{
  "num_key_value_heads": 2,
  "norm": "layernorm",
  "init_std_down": 0.0354,
  "schedule": "wsd",
  "dataset": "wikipedia_en"
}
Below are experts of layer 4 (counted from 0) of a mixture-of-experts language model. Rows are named router (the router's row for the expert), gate (a neuron's input weights, with its number), up (a neuron's input weights, with its number) and show model dimensions 0-255. Each number is 500 + 40 x the weight over its row's rms, rounded and kept within 0 to 999. Numbers have three digits each.
After each expert's rows: a language model's description of what the expert responds to. This comes from a sample of Wikipedia text that the model never trained on.

# expert 36
router:421467508540479491572510488554455488499396533560443533489487462450478496508439524480442458512508475440538490588499514539524557553450561466553530527480489496537411528515548520479481598453483517497532467507506531442543560484496512542557518545433439471467561501444499534487451558474498519513494476492440555484451469534503528449489566483473562507474489504508535446505478528488501540470542456534503546490573540489551510556446423436432529447518454493547493450522512466415446545528495514483443445553494491512576513468528425505477484455561542584391428505492452489400570476500505450525490531513522488443474507505540570542522430427513442508492477516460503569502524462530488471525485441459546432448442509478442450528525514457500582561503561568537464564570486503475473569497517515
gate0:453518495524457462554462490543517509481427482523483517456495515464497398530456447556496427450451398458505426569512514464506494521508567568520573521483557459556390501555423547448484548503517522494498404462549468441572509496500496474547508495523509495530551496417571515486429502533518533461523488538485507448445440597460488471451510423493561496451460526541487476475463459511512528483492475599564487531496475552448548518490454482485560474507468477530496468481496499437523479454451531455501499489536516512525447514529473461502467477552519502503501517492526503506518516539560522526437507531421460527489475487446519554520525477496478508562466475534491505495519486529532428553462529438557433441430555581418491502545518484448541547463545553462471531572520544464469494497463463
up0:522561429500434533518490471441434447447472459492508480498522497481498565523497526450494529526518459497477558478500527506528555498534456525519456487482505434506530462509464406523576514552477504518499462502483532476490482523549549472550487521556482491448462513473545430420502474515511454457465425491493507449509516515490483558454485467524414529514449516450489428482512484500530494509486523501599539495473545518386495541508488501531480466493453527522524447570510513513528389544508506478519473453518417499555451434571476525472574493538551367486472432510524474529468560534538476503508506485531514439502501456480527514480549525531465560507533523516558508447494556534467526539574506496558461461503536522449553449525604479471470477564549462506549555433451515520539450474473507
gate1:544484438468524461475450504487516426485552559485439471477498519453525528499497550433478483532565500504509485483548469515532512491547449479521527433444400575452449527540498476508513513436500506525467571542527540455491434496507516487539454479512496564544516540483444535465623439521485522422510552486548562474565547463523449502516537512550506550484545551453433492440519511515480415453519510554513556504553534434514552404487515469459497496471451518552535535493481514531469488547499507516484498503523474484559472526495403497543555497449471455506533475579444528490464508518506554463460579483481478581508479411539538515491488574510469526493541518518513551546490494538423423505508517474536514534581470560496541480521486437465472581507473482479526500521510477540485483452470488
up1:490546520484482511542517524474496528478425443497588597435507516516546513466551527553500508465480469472538468524443518520554420469445468533422506486550547433519514460491543550467487510580518460508571418497459436527471528557544485512485540460491477448447550478528535559526488525506553476548501509445546457514475479548485517489569489492463468485479434436512479483528505496478545569568473436497447449498501503510513420523530455512513523554538542513496456379498533548439555539488514480455540533510551547488486567467492580526452430498498532489450450518438513489583490510474446479495454470464519488405514483550473517460449509501588534504516506425572569474441474581551546525508465470488455514435517568534492450512499545556522495476422532490511454493490561499439574492505475527
Description: Film awards and events. Nouns and word pieces in film, award and festival text, such as Award, Festival, Nominated, feature, portray, final, academy.

# expert 17
router:550506571536475552519461608491424483486419477425495452545492582447467522491564545579503509537446543514436515573449559532454501508564476469506445476504539494509515478507477475522495444460513413500521449526516494597441528477504464517451533535542476496514509500536445518492496478506489494561565477495477501466502457510451509538420473558509434539458500438542490576449486492490530480578510551483477525505487459451469433494504447464514417521474474425440553548551460506471522460597535428496507458500523443466515457463488510516452459475521487540500452512491488464470510502474501463474522445553494531551533513530514445478562464483484497553497510515451513448459503533453500538504460465609527482481501483423575521477522459554522542472455464485479495541486549555410412421526492506
gate0:467507459501521529536500518492512503493482529538523469510523419443534431522481469463466400497540551479406514502480496536527450491475520473491508508452492508455512471552549506515459508537495510544507493498437525428508504601513575544512428505544506490454505548524557530458516562531494444556489456547456536510482507562485599481517599493482474529487472466522480436490490478497555500506488483518513480565496538549471450505481458460495522454423397502494473491533507365555493444493448533467567453541504480591518550485492599499539504541569532578478453521511504497458513420477552437429484534470506485457502511567535510435504472382575526499483508458462543565525444516522490484518523468474535482511543534563428506522479504446537507510509497500469499525500501483480511494509505519
up0:497529442552524509542461510503482509456475411493468553561558484503429502527472478442483488483492530455456565529462539549453454499456498453528502523473487495499509513467498490564526444514525542507512450450459508536463555601484512468524494506514538514512554502536513478486502460521493453595525489456466498457439463568520498484534572476477417559508487483442548497471452534443528464557552511446541534553473444478486444533478571427486534427484410474440510535530499477466468420538434510500531539526553464464507537489485577559523529503570447576475479575466465541511494406478548436405537485479563470457521553540486537485512483422517503450482456433452539456445490518450421521496518496509494521501524501500579556511463489461526496445588473465442554534483542513517509438533508581
gate1:542437464500577440509451502426576446491569459562501588498495454411521505479474519463462477480506499471408490458491484496543499525481482490475582466429415509470480444521482520507538464471516563482462598546457472482456522601528467447549468457491486633488498484506622568521532540578526551548512491446446453518431501525529487468514450509520515527515431511534466447490530476554555546501422506549454493507433495489546449512476524451503570499448508468490452499464492472548468584502526496455499531517530497409456554514578604437556494481523426514469466488509499552381500535466555466538524431530484503450542440531555470421474501503446519480485459523457476484488517487513451558395491514506456549535513505483487536496525532476588517537503477548487471484561552465531510512552556458
up1:493531509469465575419540452555403546583526510484461481487464478438450482474510529562523481550498485481542475494558447511473583444507518471556548554513501433531539529463467497433509517624571472557475438465478515570532449446493467467576454472564509489485506556465480537510444527516544512457466562517518615503521461511498490449499531421464504434505435475474528498488521500542495479442513478507557549463538576487450538392519509447440449514546479528566492442567542537545505442463514492486453482516429523542477510503451533525499540488499528540557509456501473476494490470477479515522548509424581452528480552509432499511462496542427464542558567464566527551534483485522484510553564522484507558530467495481510475439497544500387472504464480510572563494427491536525539518440496513
Description: Infobox list dashes. Line-initial dashes, colons, pipes and parentheses in infobox-style field lists, e.g. "- Type:", "- Location:", "Relatives: (brother)".

# expert 59
router:498586534588540454487435507522435485537537536472544457442504416465503561544536493478571432511526523417458520462493496462504614516456481520567541456565479466482415511427536516492498463568465462472464500514448506471517504444480499517504477571508547450514537511479510528602523529427503497540515529513505538425547440439487571481519513546585515543515462532509401465457508506554539486548499476476500572518584501485537502522499517544470537456492421543513533517481438503472439514516526525461503510488464456513565569510517539573461537502477497556543492572481480526421456509483535485488488479552532527570474488490485481510560504559568459450525532541536521502461484453505518433533536511510511497438518496508496545443502542466519468404504470471475546469504480479451438501557416516
gate0:485482494511513553492476497431511522496519512494559497471500526607534532436530458458539502503452548522522479506559510557481524480464536467505556485520548554430512465458548498508510516460544562450527489492493486539460506522464551450603455495505574494524518381575532508519478525507458480570520544505438473537532492599440466458477458438495484598474574536548516543463526418506506484512506533458433515515440532468538582471528401535489552478505526500468443519411496529547526509446493477516538512543546495590529477432546485512523557493438423498455592529479549438507482442457452513542472477528468539522508559453426500530471515558516488423532440453443514512522520484543518459528452496500448569488481508528534436510514448494494513523437544461525529553468497484487592527475527458
up0:508456527522515498499499462511460561576553540429522507466473541529498474491537489504554471474468562501507597495523502504488482444491503482551615539542481555475445494569562515498491460497533514435510506525441444522460460528493506459570491476521519523573460470514459575509503563476515572526502556490424493493503555548476543453405516477567480562476531491570513478442538479545486451476428489539445557514510491564519549457492471515407596426453500504540468472451473464537507514492537547553513471515537492564456496385461571555498544532490477543457538521484580498424470425427522474504497476493496541492536611500495489502519496448579470431515485452531523536522455474481431464561488480507409514473499535503479518455549526482513458552458571474574551490515503527473570542503483495
gate1:513552515491535400480497530465478422467439443525568564507534400517493538484523544483452455612528462458501536419521507552542577485496427486485453447559431483515485501447468516460443498563516509453428495536502508469503467503452456538477479512544481479503459434516525549614518575532527541519549548443556477466513538439548484498573503562576507476547504511500493494465446487464453454481535516560483513428443557465549464496548509499486511501478438535473559586486525568469481525490434488509484510518531475475537557556439470456492509544479546472525483507482537520489505558570552501416483504477501462549482533557446527544467501422522560540548544434499459521477484494548542581504524536548524483472523569492485474475433498452525480437480461488441455548549545409508461483534429547
up1:485507517454540486445548490526487420479463471550588492461541445547519479505488566468525488519451440486570550483499563504464558403445521521488503545486501458508500523455524508584492512554591540495562377557462540515505494470523449478502553502465491423506508520467512585519417537477471551490510585531523504532536509398560511405505558559480503467505517454491519531503551474510456416441552485547506554475509513473559477448529483482360541535574467544474505505539511529464500516553540484526460452491522515597496501535522499539544396430497547490483440509525506486448477506545506492398511484501453535456501507489502425507456555470548503465498552502522444438489489551493474494498522491459522501503498591527494495497483512507521464476521460421563487578501518450529505564494465535
Description: Slavic context function words. Function words and name pieces in text about Slavic places and people, e.g. "of", "in", "with", Od-esa, Bi-hać.

# expert 39
router:447467486548498488500446462498520578461510441412541484476523509530477467472505514472574472505484485452559575507472455555429411508513560429537424538425442505497522517495467529529444461574551463494510472543520506415523516434498474483521523488487438493414481466489494503507431559480479443540499468521474550424486450536492513563451485518460462479511475454516464435500466440430461501535455523433429431446548558497451501441567459554554482485498534497473449570520474505447574551523503467456477509480468444484502408520557482481444453508512446510565512507514462487530506507486516475501445520487521554527461574516538470568575475501519458492512530543544523487507468535440548482565568505543450489481506457527550534577391481489576565514509472539473474475529536578515496463484521535
gate0:528516483496481524470493510404551461477461506506491531496531464533530548488537506532517457410475535480465486528524467470484501496478442454472480509462529485521510451466450504475454487482483469532486480436498493467449481451552532417540456494493495495487493453535509442437483487471511452477432485568546449480424506479493482513517453531515490421535472468498532465451489497483508586488558507493430540498463501508532483502477534538578483513471532528475471570533514449465502478450503529502470514479485472511446522421474634459492580529494500463509528473453522487573529546538475504466468483551507493488411498542433504503505476526519577490544525533519527542502492536496483618517509530520516539504592522469483519498524482539512499442501581536498516435474479502544525585417449487
up0:464468541487530462512501477591435519495528480500519494512469516508452423497457492474501558565543493561546519486472529550519480490507546546513510486538506509500528576552554517522562510516536530463513521565498508531548521550457487608470512491481545538545516547499526559563514506528502558512574493392420526504538499485515514481464505474492512548459530478513505499536515510527503445528458455507565454524522517494468503509519499459439507513524458477526518436470505587486485534534464479514499515540531519477531499578512401553507420445472506517486483527533427521449500467460530513542511491438501506513579476453560483488477524482469395548482455456482473471510519469506484404499492490498458502491404457528491472502480539472502500532515420477497507568515537483427487415576513484
gate1:511450475502556412584491558467536427564481476521543528459456469471440543499464450439466562539524477522496492483489509516549498523525483494469569424537461543419596451498598492440486532465533506479510488458538437540439562571530532570460474529519562433449525480545534554512498523554525592499482506508484500505502502526482502438603503483492506555490549464572475543490515495451485565504522488513568518556505462492510513593394514449438497547611466495555485458509473527520482516392459513544560506565523500513537495482471527525515496515549564516459518587442491562486487533558557509533469550477439510424491453548493502461464471394441547479480451490482590515500478503542442405489488450484543491432466500405493445511533577472493505521490478532564483543495518518442477471443452514
up1:466431511533598500518515561510544473538508506478521488519464418512497434514516504489503513507450474556528500491485476552534476475511501368547506533451548513548549527481548622485471497536447520528539481425449416493501451471463579463531511501460573585486485540465495519430450515431515447462544488511474485522468494562467533495521489550468475456447509508470589508489534473497518496518562538490518509496502500474464482513477528426495577490551433464496475474525497484503480447492492494510474484517521487594590530446429551464526446548572497567528492515510522558492432476539525456527471607524497526533518463513477537549497483483481488488432507425444574521507495466479421464474588392480444544483480532486534502504528494488542524530544543570512533568502455544528486478452507485
Description: Line breaks in lists. Line breaks ending bulleted infobox or list items, just before the next dash or pipe, plus a few words like there, one.

# expert 3
router:472467538550480508463451465573462539500505531450460489537518467581456492540465486439495455498584448512489445535515555534502495565556423510518491466527420448538488507467496514456443459464467492519540491542518461497478467443486531499440568552512454499434486491542455511530497488469522477494564478487582484476552471538465548483518555515567536495481557567517510500427412575540455444540494458509510574460482487524460539497488461483542539516501541491509548481561442460428438539493553444419564463560430463522515405513513448482485469532546462496488460496527442508453434500480459517555524433558481503435518477506477538439562408517579494543421479550484511490479466456444472505470480462522555462438453479414496529478528523508553567551471532552514512551509498541463483457510508529
gate0:586580482492500537550395459493573546472512493491461493523589525573432515527439451455518512483519494569502473498552492463472509478514471580470498478461471490483554492550435532501494497544511528364505509494516518459472474486463487496535506496529450511537529587462535539600494525559453462482502522458497601492466436438460565493595523541532530480558467486536498566499489486483507449561485536445568410488506516516475494495516479541458557503504474538397507560474482506479535523516452530515502463519442481475515501494485453435502476530494540529487419447522488473516491455465532503519502530481531396604509547451504477505507490536554481452506543504512537514531542521480534490468507486473504455491511501527500518422516495453491546478494499484465529526535503467580498509460466543
up0:574510505537476522527484472440524504457564493493525555540552473520433435591486416547562453487502452538490520527508580456499475488456485500498570453454434422518508529464517520521431484506502497476525508534506527485514441507484532497515484490474502505533495479493499502471524552486472505508502497476476492460496503451522492457581590476503563469569456512482506544443468474523507471530514519597534435446446607567512490593514477475568517565490508496485553493530478527521486539498565534498502459505459472429521500477565490421515431515512484484479501553509460466494465520477471552574514474498552518497550561501403496497487546519515546472462551524500523491503490473448447488427461486499530412471498616513508518486543523505502568502499510420454522575548538471558513515512461502
gate1:590493518518529494491452477501551499504553504448555535475550528559539488544505484456429443483532527530483511497519502500495565564467484490518509508488503462512484567556573435433490495474461490473483500464589467474444561523535467518444532515512503509467447495478510468509487467567462563459512444472509487493501484475458512476498567535521520548544430505468460461480465504477504432535487498517430521560415431546431481562496504458536525468428466477414505540504475475616514459490467432479526525470539473503519449527479463486450530526590436455474500532551514486531525513584495463456431540610506530476509499529533544525516458494470438539465541497502483495539582469469472502479525525493531491512447527532512477527440490531562594506525489502559477599509537520457497478564527552
up1:384475511505455526498561473514452525495455524535451491521440478469459517448500570558594559499463447474555486469510451487495433429526541522478491517546520538505513486431419537518507497538524506528464491518375474500514432487469548472547484482482492531534566511516480517435492527432503481537496524465502465491494504528515514526486429469500455413447533479562562511533506479549502548448520535441520487460561589461520513454471512570472464526577513491568476479502538520469500514531518555517477487555454546470505538477547536526533462445388523522516533460444498568475460474429504542511578460404510518502479502473510466467504526511532594456530454520532505500463447490539544513534514483506435540495529478450485505434527528466480406475508564526433556443514480490510530495461470469
Description: Prepositions and temporal adverbs. Prepositions, conjunctions and adverbs opening a time or manner phrase in biographies and event text, e.g. in, during, when, subsequently, yearly.

# expert 44
router:479489443416407552569536537486572495481512466393500439565552566577481459564541485567531476512550448498524555540489503505542503446515528488437543534460498501445598509525521467518482489470571547499499590492480445564492503551536513485565473504527484478543523458516522505466483516430460486506487470511491507553498669426466461486528547478522518459482490468531583523515459476548475389419503600441508440541479553502478484519525431464476523521502502443531514555544560508512511443507488504577447468520521510530489500480460480428541475421566415500432463510489525486541499504549559460552518513474447587490528490496537530540428470432430520522475503459521518525490573524566531498475489487478567490484494460497534532546464439489464510485399509455521472496530501403495559475485475557
gate0:502588489536517524496495541491555488513483472495540546467532495512506477529578516449522509525481414488471504497498558522521464557444523459525431545507461422534447448517494449522485508489478502522535480494438523518416534525427475542482420576515521468463518517522471500535514533430473541449483556533542471504548507491480510416455490515511458470547546488496540526534529523460448495491617543518535473546505502524411549546490491483495500453469509500505486446507516500466488520484489506537510515515498496452521521527484531488454569502610493425468503585450507466544536512481429449485549460458539476515494525474464522542574554579492455498486451448513493471515530559500501545444430494495560507442492502554553509507466516455426542484553514455473484461421548509515453472558509465
up0:520490551479471493458520507495485542471559518457519467520512489493490480492489485447482544404531461469499530541537534486445524461486522519525397467554510476538544503436550514517507492485442598465521505518456486468487550485486442488470541526485527588486485502600555500420525514508482486504549473522457503576529534522472470481545489481481485556488513562582493555463558453556422523438530460471507498399465601439441442564493513521519492526511497437477478490474504518464526430449514464508522405526452490478475495488480555507465469503534405529496488532485579445465517465455517515557542420435521545544565459446520471508512488472469503534521500509485479567509491529526419502460469487517501476506495494470510459557467556485401478530422506461499523486554497478460532570483559479
gate1:472583525506487467576467507536497515457464432564534470535544577579460471524517563545479483492588447488527576544543523530485508502496538509496514541528488483493522490469496467532514549514544506524512489475500452506538433458462502485523515444524571429497507483485538457557517533564494484543554471434560580450500499439460483482582461503543505453509523504447568528527482489556476450412487499499503505469489546441580526533583453475471526495489466512513512479444531537424495439559459490524581511486500457510486484477474388436497422468473470528486543519465452478518475463470523476505476527484476481532521465456498494469614524486464492445482573482495537474574517536470533479542509484496553461398512445555607488574502437528492418463475501450447489490489510418497523509470466583
up1:507513480586538548545530512516482509484513487477419531584477450489458498478490468484511479592489460545507470438514558421558479486534504458488455555435478483527497510572473491476425487491486576555465491542544543501500558507485504504492520504519521552461421463573502480516435495470473524501559488501464442502495506584519501493568568496528527436518546491490484526497469496463531515524464547489535512432506526548510502506438502480493457546520510439530506544510443528551502445454507382512536539514561505457498406500492495439443491464539441477532503396552466569511535486536520607558533467516471499549472545437547498435532480561461496495446531555463500450509463449426547537437483543548499666515466512461484478478502443552459504456510489506514458535596586548452558493536526470
Description: British and Irish names. Opening pieces of British and Irish place and personal names, such as Shir-ebrook, Lim-erick, Tu-am, Wales, McK, Scottish.

# expert 20
router:522486400354494482500501491457486500537550447527580536541527483491464510407538485474514541577521488514533508515517511515456540500524486484560524495497523466457506467494461471513578518453529500518527423478466485614476554466567397442524480455524544460543501480544451570504499561477526486488488579557470425456538453487540521479479465456453494525499536452507505450514548526430478500528511428513508481515561514499543502504467483495495514527585535529508476469418448506486510483542508461545547505549523575424478471496513510574516554506492484489416468537552523571532442493519535564539477485458443474510534514471515466514419526499480527450510546542445449474515434511579514479523527504452494468423534476473547450493461539490533524525485512467526454500508518571573532444427554485
gate0:451418519501493491509528484557501557511540507562553518483564499504459473522444476552598525496454509468547472521507490499538503493485530529540560498445390425484407538558486471463437483555451514604444481419520528440541491546546497493453503518476467443549494555545508516502501487498523572506449569586476482522455524508505513503433493582524491502492514560537546462541550460489560538506518500519523440520559551545462510574525476532551551540462484538482506482521464513600501597477504538551450459496424491494473485479480515457463481578533402560551513458473474489506496505578495486538460517479501512521488452491485549563520490486510580486473515525484510508507491527519485476473496476545521542445449511500534528474514454408505538521489492478460398480533514561523492497453513432
up0:541559468476523504486486509430492433487488522476457457484446505509537497505515558404441476509523476505458509468480501491484529495524473486465482488545585590502609529487513510547543511479539481435534562568479467496482501473429526533544494467509517578473529442471443477509497503519510460489537435397487502476508510484492503516549515429501501515508475482434465509479472550536507458523482507516448517537446460456515469438488525490471471484505469434531493544474529477452505403506449458464534517503565533477518501550491506570570490444480569457456473530531532499530487468478544509437528478500455521516505569539520446453438536497531413501508446437518496498534476483503508511523537555446470491555561454547482496535499541617512457489515486570532578470461521451471551474540453576
gate1:474504575430495460446542521576529485543520528396511614469473506453417532463501531533500455501480502521432490456531534563471484506452530472569491502525449561367515497455443553517518463479509485487503456544557468513428528524504533488531398502489544514499488531515456518554515472518548453488480477451462523511544466466516621431434518477498474516499461507505460539490557536528512556499531581505623502562488482525578548446473490490482508571486518521432513554518494525484485515494466537530452474476458541501493497520515455543547523493515520540511493553495529529503583493492515463550513564566489527552625502508512483582503424504477524540549494422519463567453545409550491472484470532457463478530479463582531502458452563468434488529516498504487535451525573495498512471491550458
up1:482499585460437503437505480613490526504512477441538534495544493485467533452509540421543546523531481567529564494479494534488504493484475458569494453491536505485503526468505487469494472528463540409510475529535502539421494432529410476483490471576511610487418481507492523488541420523499487459448507466445485495562512503519501446507487497485437479451392473532495505466560523504487494479505501515496486558506492488529478558551536553498498466500518494480498522506471531571524459557514497559499592568500558458408509503519472542493442493483447482506492535509602497508527461540427468551482560512517509468543530391503472514482461476487489540495539489590540510421499507443464598531512475579450536557434483552477514496487542546421543538496467460501502450535472502509485465542529431
Description: Taxonomy infobox labels. Field labels and naming words in species and infobox entries, such as Authority, Total, Family, also known, referred, plus plural -s.

# expert 57
router:457444474514496501491483553496480557433479504580531544529481508474422523512489438484519508515547496443580496495431514462518489472510545504561482534483447518510512525516432520410547519449484546512487464502473448421470480504563457518466464515508404481576549561511417536528485541510519544533570523451416584429490499397510455489504559554525512499514521462497476518513523526517464528531534529591446534412530466420563534551428483503491557508443429530515551502512529493492491550447491529478510429493514485430448550505437517551462444463510452497594511494425451437522528535515528485525499414506507476585546474584435553520535495422518514545477413542421545511549464482459499453556497469476470457509523489488463610459508520469508482486537502472486548510584547448508460498531519581
gate0:510526501515545398519377523433496532522588464472538470549465508486476531485532439510548482490614431403502551544509490499451477596520536525465523496549483516523509469510506552518523509502460469576521543447528463425514469530502476472480524546534521495579429496493516585541579472497504452482566502494481533467457483499514470506513518524506471536558467523526424511451531517539511527505513488518626504442556481485442463488501477569419492530515571536475504515476474483446504486417451538526465509510476446490502500499465545440470490467505481516542542480461558549538584491509482559443518462495472538538547499456525514478512448496603481538540494459507537471502507450455500555480501577496475537549467483505469517499505515431490499528507428510474502465535476514438513508440485496
up0:488529499477495494520539458456522444482461474537516438467561513499548430505475494584495538466440525552546493461507535513525571459448525513522468502491477516482505543464506445471506534464543544428455509525455507536467525468466571507496507460439489473466515487459547457427505483481442553506495413450484514567541464527502461476476476498520552487429567513554527466494501489465449473519483496495458477491485508526570540527497478521544560458454521529521503437533512493521456453546565432493483518439538517537457490478565477504540528460499543398471535575510476464473462534506489452594428511487473512468419473535491518516488515567426516534477480532516421455509558451525475501513519458490518458501555548557495509491500468598556516488463563502485491607428543502583501518484467560
gate1:538539490527433546444395536541514619446550515485472492507523513503464531543480467427561542409536540490461446549507549467518569524533493545426493532477462508509494506546476483500498578446534483496414539534519501531472459554459444548525457538463461458400394504509560500502537496389597501565579502521501506471499418425450529475461471472466518473546501473511524495466462523540432460465479532526551489496504542520491513573496463439457503510477508505492471471539475505410495558518489453497507458516488516445489445442510441465465480498500584424494457481501479494563519548433513493477521491535520517494520552511501441538488463457509547498486448486506499548514535519447603483606512481525543539505462488527511484531493469552486439550478533559556501545427461506534505487557461559
up1:501411477503518492503543441469553497494516469508406462513557448438448515476535443519434483556487505467511521482480499587462457496535480504558548480482449529576476533504515528456545431522526508573476447572534488537500525468512586462521486408465572566504482516523438505565448501548555538452476520511511492487518529579502570502448452459515486526464539511525481525546427531481524497483459477495419526409513531492516454510479544479467546449567488565553483509463545546507585494473501505542429479486510488524462442532470541532552463500477480535519479508516520534424529481562514479528511502535456448480516500535456538478560525594468552519448548461397520474517451526538475441449457416519470553438495514475551543492553462447498461507479537500527441506513580469484492484525513474
Description: Word-final letter pieces. Last letter or short final piece completing a word after a consonant, often before punctuation, e.g. Lyrics, Jennifer, Palestinians, Prominently.

# expert 58
router:567549484409563458440453534543455464527536537506569512490493544467518508476579496487493495505565521426481550516446452501551498542475525483522426502488555457458550512509452504563495572459538533494530493498514460542451534519565462442434497420515525521616432491526444489535579492539536434492507458452460484524526513499564527536489455464507420548557494515520466493500527494482394483483490504504534504466545463417538496457498555526454401495531516467497477479418471507543542546529446570492482473528533553394500487480562468588510547491509478498449422539505593511508579436519484486457570442449520431518496522510534524515478473461522498463554468493501487583485418507564492520541502570469491512513541460564487464446507508512496469567596456433473535393573432461508479438528484463
gate0:491570499509575498503487540509490500538521523465549515474465505490501507503474430476565514528522412485542459514621573538567474559498474440475487453557496553494512517525526569499457473517495417505511544502520516451540475488517506501490500508504481498458537480507423484540504509564445453361458447562458574519496461533456450503476523531560510539504522469480426519517543518517521503503522536475443508518516463504457514449555480535488508529467481562515457491514470574510474485469536533535521547597530513500573427482472463501516443600607528433453484428468522440516475450443422459503495613539534489501435481520460517480519522518526514486504493506488520500516533491554485477497558517574456475546506574528474489530521454489587501521506438477582543522512525420534486479456496523
up0:506602440491547486474463563531459476514535526458589563519501488508486516508573463483589534517527489462532525474564503556543462489479546437520415496467514527491499472586466554572476476503527488484473498461554468479502503474504396499550494516504461566529506433533426505573516529543482457416467511516426510445513460511504472530497496518565522548482523439532495466503515494546524494469499497460429513466535428419569536459558476552410470505564474554545509450467504578494516495485521565526448522587520532499551477483552439578500442501533449445432461512446523454465496438499512462472554553476541419503444473550476514452537502474528457508520520461501529530462494436561511481548515506511448471569538440536503486500522470526532500587514455485513606483521487470461524443431461505
gate1:486438482573436507538548454469489540536516487461556453431463534534436543548533536508451521464507459495574485454555453496490512477485458560409471537468397455509491483451539537536476437513497482535436515481482472521478426523544532564505469443447453547448534484473424524509483510456433566507461483510445527488578531488455542554517521479521511544520473548464447542511509518532406451456540460523430507498566502466499534532455444456474559477487543539531474593485442520549496497515501497554531524517564502523499477490499486535512424468563510511528496525502488488504467551544458553479438523526509475514488456495454515507507484469551495543459422523486530482535523527447462510490492523552431435442480505524509505548453448482503504523502547494515571498542540455596504500526501530
up1:524452492517464508455518480516442508505488567470551482506438532471461531495472462512433532447512523483526501462481485541470515429497499568466405556479407482454509435498505545567500476461509511528401492437478488473475471557515496597518435451405518602513484510456454551559519536500538519544451440482395426443545569559463577587497478461517418515481513537512542475574490533525428486488494467543422511503564517448485527454493438479447549471494569515543466523479459543552536551539507528584542465551497501538435491443544511530514462480500509515558499507541499457514526459590459527467499461460441437497538467505518595525532491472547480499550445425502519586511465518518512506548513495529399485513513472565522516509502422550441468528527501427472556441539523495490522442497469511
Description: Abstract noun suffixes. Suffix pieces of abstract and technical nouns like -ity, -ion, -ology, plus country and region names such as Syria, Romania.

# expert 62
router:404418521518492489451560486512484479521532466553511472469505469523539533505426502487503494475463496561483508530445498535493438511506499526508600473517445457508544505493490548508530458537591538531477545509434548448478518463522561542523446398516467500543574443461525473438504550529536543572503475516433495548548625463501486471479446477532444440503581540524524497587532515469521518455494533492479490447460528501520533470493495507459464517480465456517477545466478454519523507420533524511493463449510596494514522536439518493591475479528474599522455469480502486398522456541593404517523502455481557551502530494455528434523500508475526421521551528504421462534534572535485454413433496468477529519476445488500464517518498559560493594526526569475455531501494527526507512525543532
gate1:492443505505500536489526492568480420532460464548429425431476515451617490504530463470516506392484454545574470481458473457492491481571524592476563534549500479522457525450442544487523577497495426513493448507514484455449512466454467546510495533423522509524539552563543514576516507515537482498497478549489518462505470419576541487459429544539579476549527458403485443528523488453503534574494527509449436533543437507506576572492493551507542445499507501495472407473518475487553556491530571488462474488467468485488525490513416492543469491468515529562462455514487502504485525497452489544494517545426477468518599512608432450538489437526492427544471511491444465501549517496469478506505546440503481467535563536499474487524461503480501489555479482456508483532548535531470514491507537
up1:556483451562517433511458462472526589515506536476482569531426508508428479531507538544491471511505603519444528509542585630513532492496498423557492522496481529523506486528531417514566455462513518546492489550453514525521508512461535428575511531510548519509460457431495533445566601426418546540506498500485542472487499527417458474524483453416483493479528548519552519532514511513490501473524519487559444463468542473507511448483498477475538467453505508475510492479519529465417451484495408576505526513441557554493480547512560439538537538496505527468521513466464496509529522495554483525510501512520471511479431505488554557505518490374458507502496483472546487495443519492526481449449458520554487559497535480455554561477471496447469450447503458511561528549497422529499537510526505
gate2:505530536518426454520451472453470538487501411529502501516474478504378568526487442465526574475565547471541497504518508428513506452539457483550437498526535488519479500561489498513497520533392522479522532390491527522542469539527538524539456517466491463509505527497546579493489454485506456490444512580471438518516514581446534435495479491435461558466499502475504482475462522463506528488525420491481465485562444483463473538417478515492497507506499449500525535434460484425481513519522466532527459544543497481481506506444454533526468505439465545462531524508507576520527523545460523488375552531450455521426506451522465511527460496544554549528479441470570514568559417532517510450526459484502500513513493402447503476452475491533601469455469528510494535559474543533502553501449559
up2:539508465450564475512545574474548508512479563437518507492458513482529431483498547495466449563468460528467462473522471524494483529484539421451556443486495521519534472503538464492485449534557467520439505560528475495471549505495444473455518501527524583510469505490490426481499494477522504453524485431545523506432527450532436450514562483505520431545509478492478498526503453613512445506504512475535485522450542493517501517529546485518514541492517538538495478576580517537501505523406524498511548490408471502495497520532587463493508551578529456522535547465487489495474512483507558534573411510535544471532490539462475526454457510490503489436454525536509473445419496468501483501498501596520526481452539569527528546537525478481476488510509455552499503510533447464496481519524444
Description: Song and album titles. Capitalized words starting song, album or band names in music articles, such as You, My, Are, Dream, Inch, Guide.